Experts of a small language model.
Experts: 64 experts in each of 10 layers, 96 SwiGLU neurons an expert, 4 picks a token, a softmax router.
Below are experts of layer 6 (counted from 0) of a mixture-of-experts language model. Rows are named router (the router's row for the expert), down (a neuron's output weights, with its number) and show model dimensions 0-191. Each number is 50 + 12 x the weight over its row's rms, rounded and kept within 0 to 99.
Before each expert's rows: a language model's description of what the expert responds to. This comes from a sample of Wikipedia text that the model never trained on.

# expert 13
Description: Pronouns and modal verbs in quoted speech and song titles, such as I'm, you, we, must, might, often right after an opening quote.
router:80 46 54 46 38 47 57 68 73 36 63 42 56 37 36 38 54 43 55 54 55 52 46 54 41 56 64 54 57 57 43 35 47 48 41 70 50 42 32 33 29 46 50 50 41 33 51 41 41 63 68 53 51 59 50 58 49 42 71 62 52 54 52 38 50 41 40 41 48 71 50 53 52 44 39 63 81 52 67 50 43 39 73 66 75 45 68 35 38 57 47 20 54 56 50 46 48 29 38 40 45 38 51 70 55 51 45 51 55 32 50 29 52 26 38 21 58 46 56 60 44 30 59 62 69 42 62 84 79 82 55 49 45 32 53 60 61 45 64 42 53 65 52 42 47 51 66 44 51 47 48 37 28 55 32 52 45 34 65 62 73 46 54 46 67 52 31 47 54 51 34 40 48 49 33 51 61 59 61 44 58 38 52 54 62 38 44 63 45 42 52 38
down6:44 59 33 37 61 63 27 45 58 46 54 45 55 42 73 75 62 57 46 60 57 68 40 50 67 58 59 55 44 46 33 58 60 85 44 71 66 58 72 64 47 40 48 59 57 66 42 15 39 54 58 62 79 73 47 25 45 48 64 49 74 37 42 67 53 45 67 50 62 47 46 54 45 36 39 51 49 41 49 33 50 54 73 58 44 48 60 41 51 58 52 67 49 46 57 51 43 53 43 41 64 58 51 56 51 65 22 56 54 51 55 69 59 49 47 41 46 47 44 46 77 65 45 56 69 56 69 46 57 45 53 64 53 68 57 63 52 59 68 66 51 47 34 56 62 41 72 67 58 58 53 61 57 44 57 38 43 46 63 58 45 69 53 48 38 59 25 59 47 39 67 28 55 34 69 53 37 34 37 65 50 67 43 55 54 64 43 59 55 65 55 39
down7:53 43 65 46 42 70 45 46 57 52 78 38 46 57 28 62 36 60 62 63 61 45 41 26 50 48 55 49 64 45 57 25 47 55 53 77 36 37 42 67 55 43 48 42 56 62 54 27 47 36 50 59 48 63 62 38 53 34 67 57 55 47 46 48 48 24 60 44 48 78 59 62 67 65 25 41 50 60 64 57 25 51 47 47 57 28 32 19 49 44 47 35 67 44 42 40 36 34 46 69 29 44 55 62 54 68 61 59 60 40 39 53 44 40 35 53 51 41 51 52 30 51 46 52 56 45 46 54 52 29 40 58 49 58 54 23 67 72 73 37 58 61 39 64 43 50 70 50 46 57 44 58 37 47 40 53 50 41 47 54 66 65 62 44 48 47 50 53 75 40 28 34 66 49 61 49 52 53 28 46 49 62 62 54 53 30 31 50 38 32 53 43
down8:37 46 53 74 46 53 62 55 44 32 42 50 31 38 63 45 37 39 61 56 60 39 43 49 40 37 50 47 49 54 59 58 61 45 62 32 38 37 59 40 24 21 47 46 57 28 48 60 59 42 65 52 42 58 51 65 43 51 21 76 46 62 42 39 61 24 43 47 67 29 64 33 54 64 42 39 43 31 50 63 55 56 68 28 35 38 67 54 36 46 51 55 45 47 52 69 35 51 53 35 47 41 48 30 43 49 48 41 67 59 54 50 43 50 49 42 68 53 66 39 56 48 38 53 64 41 60 65 52 59 70 31 67 71 50 55 69 28 53 50 58 44 32 20 37 37 26 48 48 51 32 35 32 53 35 45 44 37 47 47 58 57 36 60 47 50 60 48 51 50 32 64 64 42 48 33 62 65 52 43 39 43 41 46 74 40 66 26 46 33 49 50
down9:60 54 66 49 52 38 43 42 29 57 44 36 47 36 36 51 27 24 49 55 50 55 49 59 44 41 47 54 58 73 52 75 73 60 44 61 55 33 51 51 35 71 54 48 26 66 46 34 43 52 64 58 50 35 38 47 77 72 62 52 48 47 56 43 43 70 47 52 60 55 46 43 41 52 45 52 57 69 46 78 54 29 54 71 55 61 49 19 59 57 50 52 70 41 55 60 35 57 31 34 36 46 65 43 43 37 30 62 71 38 38 70 48 45 46 50 63 62 48 50 38 48 54 59 63 42 50 64 63 69 42 50 60 61 51 52 58 21 37 55 50 41 65 66 40 56 66 52 73 27 40 51 41 60 55 40 43 33 58 50 68 39 37 67 41 51 62 23 53 76 51 34 47 56 34 46 65 47 54 50 52 53 66 43 26 46 45 45 57 48 48 49
down10:80 51 51 76 55 54 41 29 40 48 45 37 59 38 63 50 21 69 52 50 54 55 55 59 60 66 62 55 46 37 60 45 65 47 55 52 47 61 39 37 55 42 60 61 44 46 43 28 46 18 32 49 51 77 51 61 42 38 57 33 37 61 42 55 51 52 46 52 70 51 52 55 66 49 45 68 53 60 51 48 50 53 72 37 57 61 46 60 64 56 48 42 46 35 54 35 42 69 40 44 52 71 43 61 57 76 37 35 57 49 30 43 58 63 51 36 57 44 49 49 43 52 42 64 37 76 50 57 69 40 49 51 68 28 50 63 35 63 46 59 58 47 58 46 50 46 52 35 51 47 56 52 57 52 62 40 60 41 56 51 55 37 30 40 49 59 48 26 82 78 69 48 52 71 69 51 36 71 44 39 71 37 52 37 58 77 26 43 58 49 38 51
down11:35 59 77 44 54 54 47 63 47 51 63 70 73 41 58 70 36 47 49 64 72 75 54 67 35 47 51 45 44 57 68 50 50 40 54 51 37 46 35 55 56 40 61 43 12 50 54 45 59 52 45 42 39 55 39 44 57 39 41 34 32 55 54 45 39 62 57 60 48 49 45 53 61 27 69 38 32 45 48 55 62 39 27 39 56 39 41 46 36 69 68 73 45 39 50 35 64 66 75 53 46 74 32 28 60 54 34 45 52 52 64 41 49 62 52 83 63 48 54 46 58 28 42 39 33 39 31 60 49 51 60 64 61 40 37 51 62 42 51 50 47 64 65 59 61 41 54 39 40 28 57 55 35 50 61 65 46 59 46 47 38 40 47 58 48 56 45 61 32 44 71 33 59 70 60 36 54 56 48 54 58 61 47 45 44 39 40 55 43 58 63 80
down12:48 61 42 62 58 57 38 55 34 49 43 68 43 50 64 62 42 44 64 66 61 29 52 55 21 42 50 46 33 49 57 50 38 52 58 48 59 35 63 39 57 61 57 45 36 58 50 67 61 39 36 63 46 37 50 58 30 19 56 59 56 52 38 57 20 63 43 52 46 62 57 43 54 55 29 50 38 62 55 39 45 41 54 46 37 49 52 48 43 58 61 37 79 46 54 21 33 75 58 56 43 60 36 42 55 69 52 34 64 53 42 45 51 36 58 33 50 29 38 54 36 53 43 50 53 58 64 46 42 20 37 36 64 25 57 63 41 35 28 45 77 55 49 71 54 38 47 52 33 41 66 42 56 47 48 54 42 48 46 38 45 33 46 53 46 74 51 40 50 37 41 50 52 42 62 23 66 77 48 70 42 41 36 48 53 40 81 47 42 40 42 44
down13:62 44 51 56 72 57 40 66 62 49 65 80 46 65 66 52 46 56 73 41 67 42 58 63 33 48 65 50 60 63 35 34 34 38 73 29 48 39 40 46 60 55 57 40 42 47 52 47 38 58 67 59 46 60 61 47 53 52 33 57 59 29 60 38 52 41 47 61 50 57 66 43 22 60 41 42 75 65 56 72 39 40 63 54 53 69 56 69 52 63 35 51 28 57 59 44 67 56 38 57 50 35 59 85 48 53 71 51 34 44 26 53 41 41 44 57 66 69 53 50 68 15 53 37 66 49 53 57 69 48 48 43 59 54 40 59 51 43 76 53 68 57 36 47 51 76 46 61 60 43 72 47 45 36 31 61 48 31 50 53 56 38 48 48 42 50 46 50 53 49 45 56 39 54 47 67 39 69 35 64 59 54 41 52 52 41 57 34 44 59 52 51
down14:48 58 52 30 56 68 50 44 67 68 31 59 66 61 36 39 50 42 35 61 64 55 38 62 61 58 41 59 51 55 45 27 52 23 52 59 33 44 47 52 46 70 70 51 53 56 47 62 61 36 28 49 51 51 54 53 45 54 78 60 65 74 41 44 57 76 52 39 59 64 48 56 57 31 51 47 68 47 47 52 37 67 63 49 49 49 38 38 46 44 32 51 54 57 39 67 51 53 57 62 45 70 40 60 56 61 40 44 52 36 52 54 72 60 63 57 60 50 57 51 51 52 71 46 84 70 58 50 55 56 45 50 50 47 62 32 47 24 62 54 41 68 73 46 56 68 58 49 50 33 42 57 43 72 27 56 40 66 25 35 34 55 49 51 47 20 44 48 32 29 69 65 56 55 55 48 55 47 44 59 59 54 56 69 62 67 40 62 49 59 73 66
down15:56 55 44 36 50 69 57 56 35 54 53 51 34 41 52 69 43 53 48 61 55 48 64 33 47 22 45 40 57 67 45 51 63 33 50 40 47 59 57 37 62 61 64 50 42 56 48 60 45 38 40 51 71 47 51 47 47 48 38 37 65 39 65 69 54 48 43 60 34 46 50 71 54 70 54 60 52 53 36 34 62 50 53 21 26 53 46 47 57 44 68 48 82 47 63 55 52 59 66 40 58 42 69 44 48 60 37 62 30 51 52 59 42 71 45 35 56 56 48 46 68 74 47 38 30 76 68 40 44 50 47 50 54 37 47 52 38 52 46 49 72 29 31 50 76 54 45 62 45 47 20 72 41 50 51 58 29 57 51 53 38 64 72 70 39 48 41 48 40 68 46 28 49 57 56 36 58 51 64 66 54 52 44 31 31 31 40 61 36 68 68 47
down16:50 57 56 71 48 51 34 67 46 53 51 50 41 65 67 33 52 52 56 54 51 39 45 75 37 50 64 59 51 52 50 42 61 61 48 36 60 50 31 51 39 33 72 67 54 46 37 57 57 49 43 48 44 53 20 47 66 54 67 48 11 44 43 30 57 75 29 71 50 44 58 39 45 53 59 58 51 39 45 71 57 26 62 36 69 66 53 36 46 58 51 41 59 35 57 40 55 36 67 54 65 38 44 30 66 60 51 45 49 54 59 32 33 52 41 35 50 48 29 56 48 71 45 61 40 51 43 47 48 68 26 47 42 61 48 32 58 76 46 64 55 66 44 30 63 45 60 18 64 23 47 53 49 51 51 35 58 19 54 57 49 40 43 34 57 44 49 38 41 37 55 48 35 59 43 56 63 55 48 35 51 66 47 41 37 61 49 47 39 61 55 39
down17:25 63 44 67 48 30 60 56 61 57 54 71 44 48 53 42 53 31 46 48 65 53 50 45 69 59 50 40 50 56 39 50 58 39 75 37 58 44 41 54 39 61 54 34 51 51 46 79 68 51 35 46 65 32 55 50 71 50 63 30 64 50 44 63 64 69 40 38 74 37 47 32 52 59 46 47 48 41 43 36 44 40 30 48 32 64 63 67 55 60 40 65 46 66 34 56 31 35 66 55 50 45 53 41 39 44 42 51 39 50 67 56 52 48 39 51 46 46 53 47 46 56 69 85 34 39 42 34 48 51 27 34 59 54 60 26 63 53 44 28 31 49 62 34 62 71 51 46 36 46 50 44 45 45 63 41 59 56 54 41 55 54 56 36 52 68 44 65 55 52 44 51 71 44 69 46 58 44 71 54 64 38 49 74 33 47 27 30 58 21 46 49
down18:57 54 39 42 73 74 61 57 49 57 57 60 42 32 62 75 44 55 34 46 56 62 34 35 64 43 21 67 57 67 69 57 49 43 50 28 44 46 49 38 35 52 64 54 38 41 25 54 52 38 41 51 54 64 55 58 46 44 45 49 59 30 66 57 51 76 41 63 53 42 52 56 52 47 51 43 50 54 64 42 41 57 52 40 45 38 61 57 42 54 61 18 52 43 66 58 33 53 60 54 41 53 51 24 54 64 46 66 18 29 81 44 51 75 48 40 49 70 37 41 59 49 45 38 47 63 45 48 53 53 57 56 72 30 65 55 49 43 56 53 47 62 47 63 70 49 45 54 44 58 59 48 27 54 58 63 44 35 46 42 50 54 68 46 40 08 56 67 46 51 39 56 71 57 43 53 50 49 49 54 29 29 57 39 37 43 35 43 36 52 69 43
down19:49 49 41 55 65 77 56 26 50 46 61 55 48 64 45 65 30 41 53 37 63 53 26 53 43 48 52 55 42 54 68 66 49 42 38 41 42 46 56 41 70 35 63 67 46 67 24 33 52 46 62 56 59 33 47 65 62 48 33 46 38 41 46 46 48 52 48 57 15 71 48 53 57 35 60 66 49 50 58 46 58 41 50 61 59 31 41 65 40 44 49 45 67 35 65 61 53 30 60 47 42 41 57 53 47 68 28 50 66 36 65 63 40 62 57 58 53 43 39 29 44 70 52 61 58 57 30 53 27 35 55 53 57 33 58 47 28 52 40 22 36 65 47 53 29 44 58 56 36 65 49 60 48 56 64 63 35 72 40 46 67 57 67 54 67 29 45 72 43 52 34 36 36 46 45 32 51 64 46 50 38 44 59 53 47 55 42 45 43 38 74 60
down20:44 45 36 65 58 63 41 52 49 42 42 46 48 71 65 45 64 60 43 55 50 42 47 34 49 72 46 44 53 63 61 59 16 55 47 44 63 36 39 37 55 48 44 63 47 40 46 48 59 51 43 28 59 55 37 49 39 66 32 57 33 51 51 66 82 37 45 54 46 52 53 33 51 40 38 24 70 39 40 59 34 42 49 33 34 32 55 60 56 62 59 52 68 53 60 55 27 50 56 59 71 56 69 54 50 40 54 41 19 53 52 67 29 62 57 61 44 63 43 63 41 37 55 45 60 46 46 47 59 42 36 32 27 59 45 41 63 65 57 54 56 71 72 37 38 44 54 70 39 47 57 38 51 49 53 27 62 71 44 47 32 49 54 54 34 63 44 45 32 41 29 61 38 46 45 70 65 44 73 54 60 49 58 26 55 33 46 55 59 36 31 38
down21:83 30 47 44 56 48 50 54 43 59 43 63 35 32 57 37 34 70 45 43 45 42 59 62 52 43 51 49 37 61 59 40 62 46 50 44 46 71 60 47 48 46 51 31 68 51 41 46 65 50 54 52 73 53 59 48 43 61 47 49 33 78 52 25 57 52 38 57 48 42 47 00 37 55 48 57 61 34 43 50 20 50 66 43 60 39 55 34 52 38 76 60 41 46 55 74 64 43 55 46 55 43 55 59 47 66 44 37 41 38 51 37 32 31 32 30 46 47 53 62 41 66 41 45 61 65 54 46 58 62 59 52 65 53 37 71 54 59 51 30 78 38 46 34 44 54 44 48 37 37 57 51 57 66 40 30 53 41 64 37 38 38 40 58 43 54 35 48 19 46 60 46 59 46 58 47 39 56 41 51 58 66 48 52 68 63 43 54 32 39 36 50
down22:59 44 37 76 57 40 29 50 43 49 26 51 51 37 51 55 55 54 61 71 60 25 60 70 48 40 43 38 58 55 59 43 50 59 50 53 36 40 60 54 40 49 59 59 55 54 45 52 47 65 40 49 22 52 29 56 65 56 59 37 52 51 61 36 51 33 65 49 68 66 54 61 58 48 45 70 61 54 49 62 51 43 31 58 42 55 63 64 37 47 60 18 61 48 34 47 38 44 67 53 43 42 34 58 56 32 64 47 52 52 43 24 36 27 17 43 32 49 60 48 41 46 69 47 37 57 55 43 52 55 25 21 34 49 31 46 53 54 37 65 44 40 63 57 44 51 64 33 62 72 57 64 57 52 72 59 63 45 36 65 44 46 51 40 42 68 31 50 47 61 39 57 60 48 30 68 56 55 55 60 41 28 42 47 50 66 62 51 29 44 47 27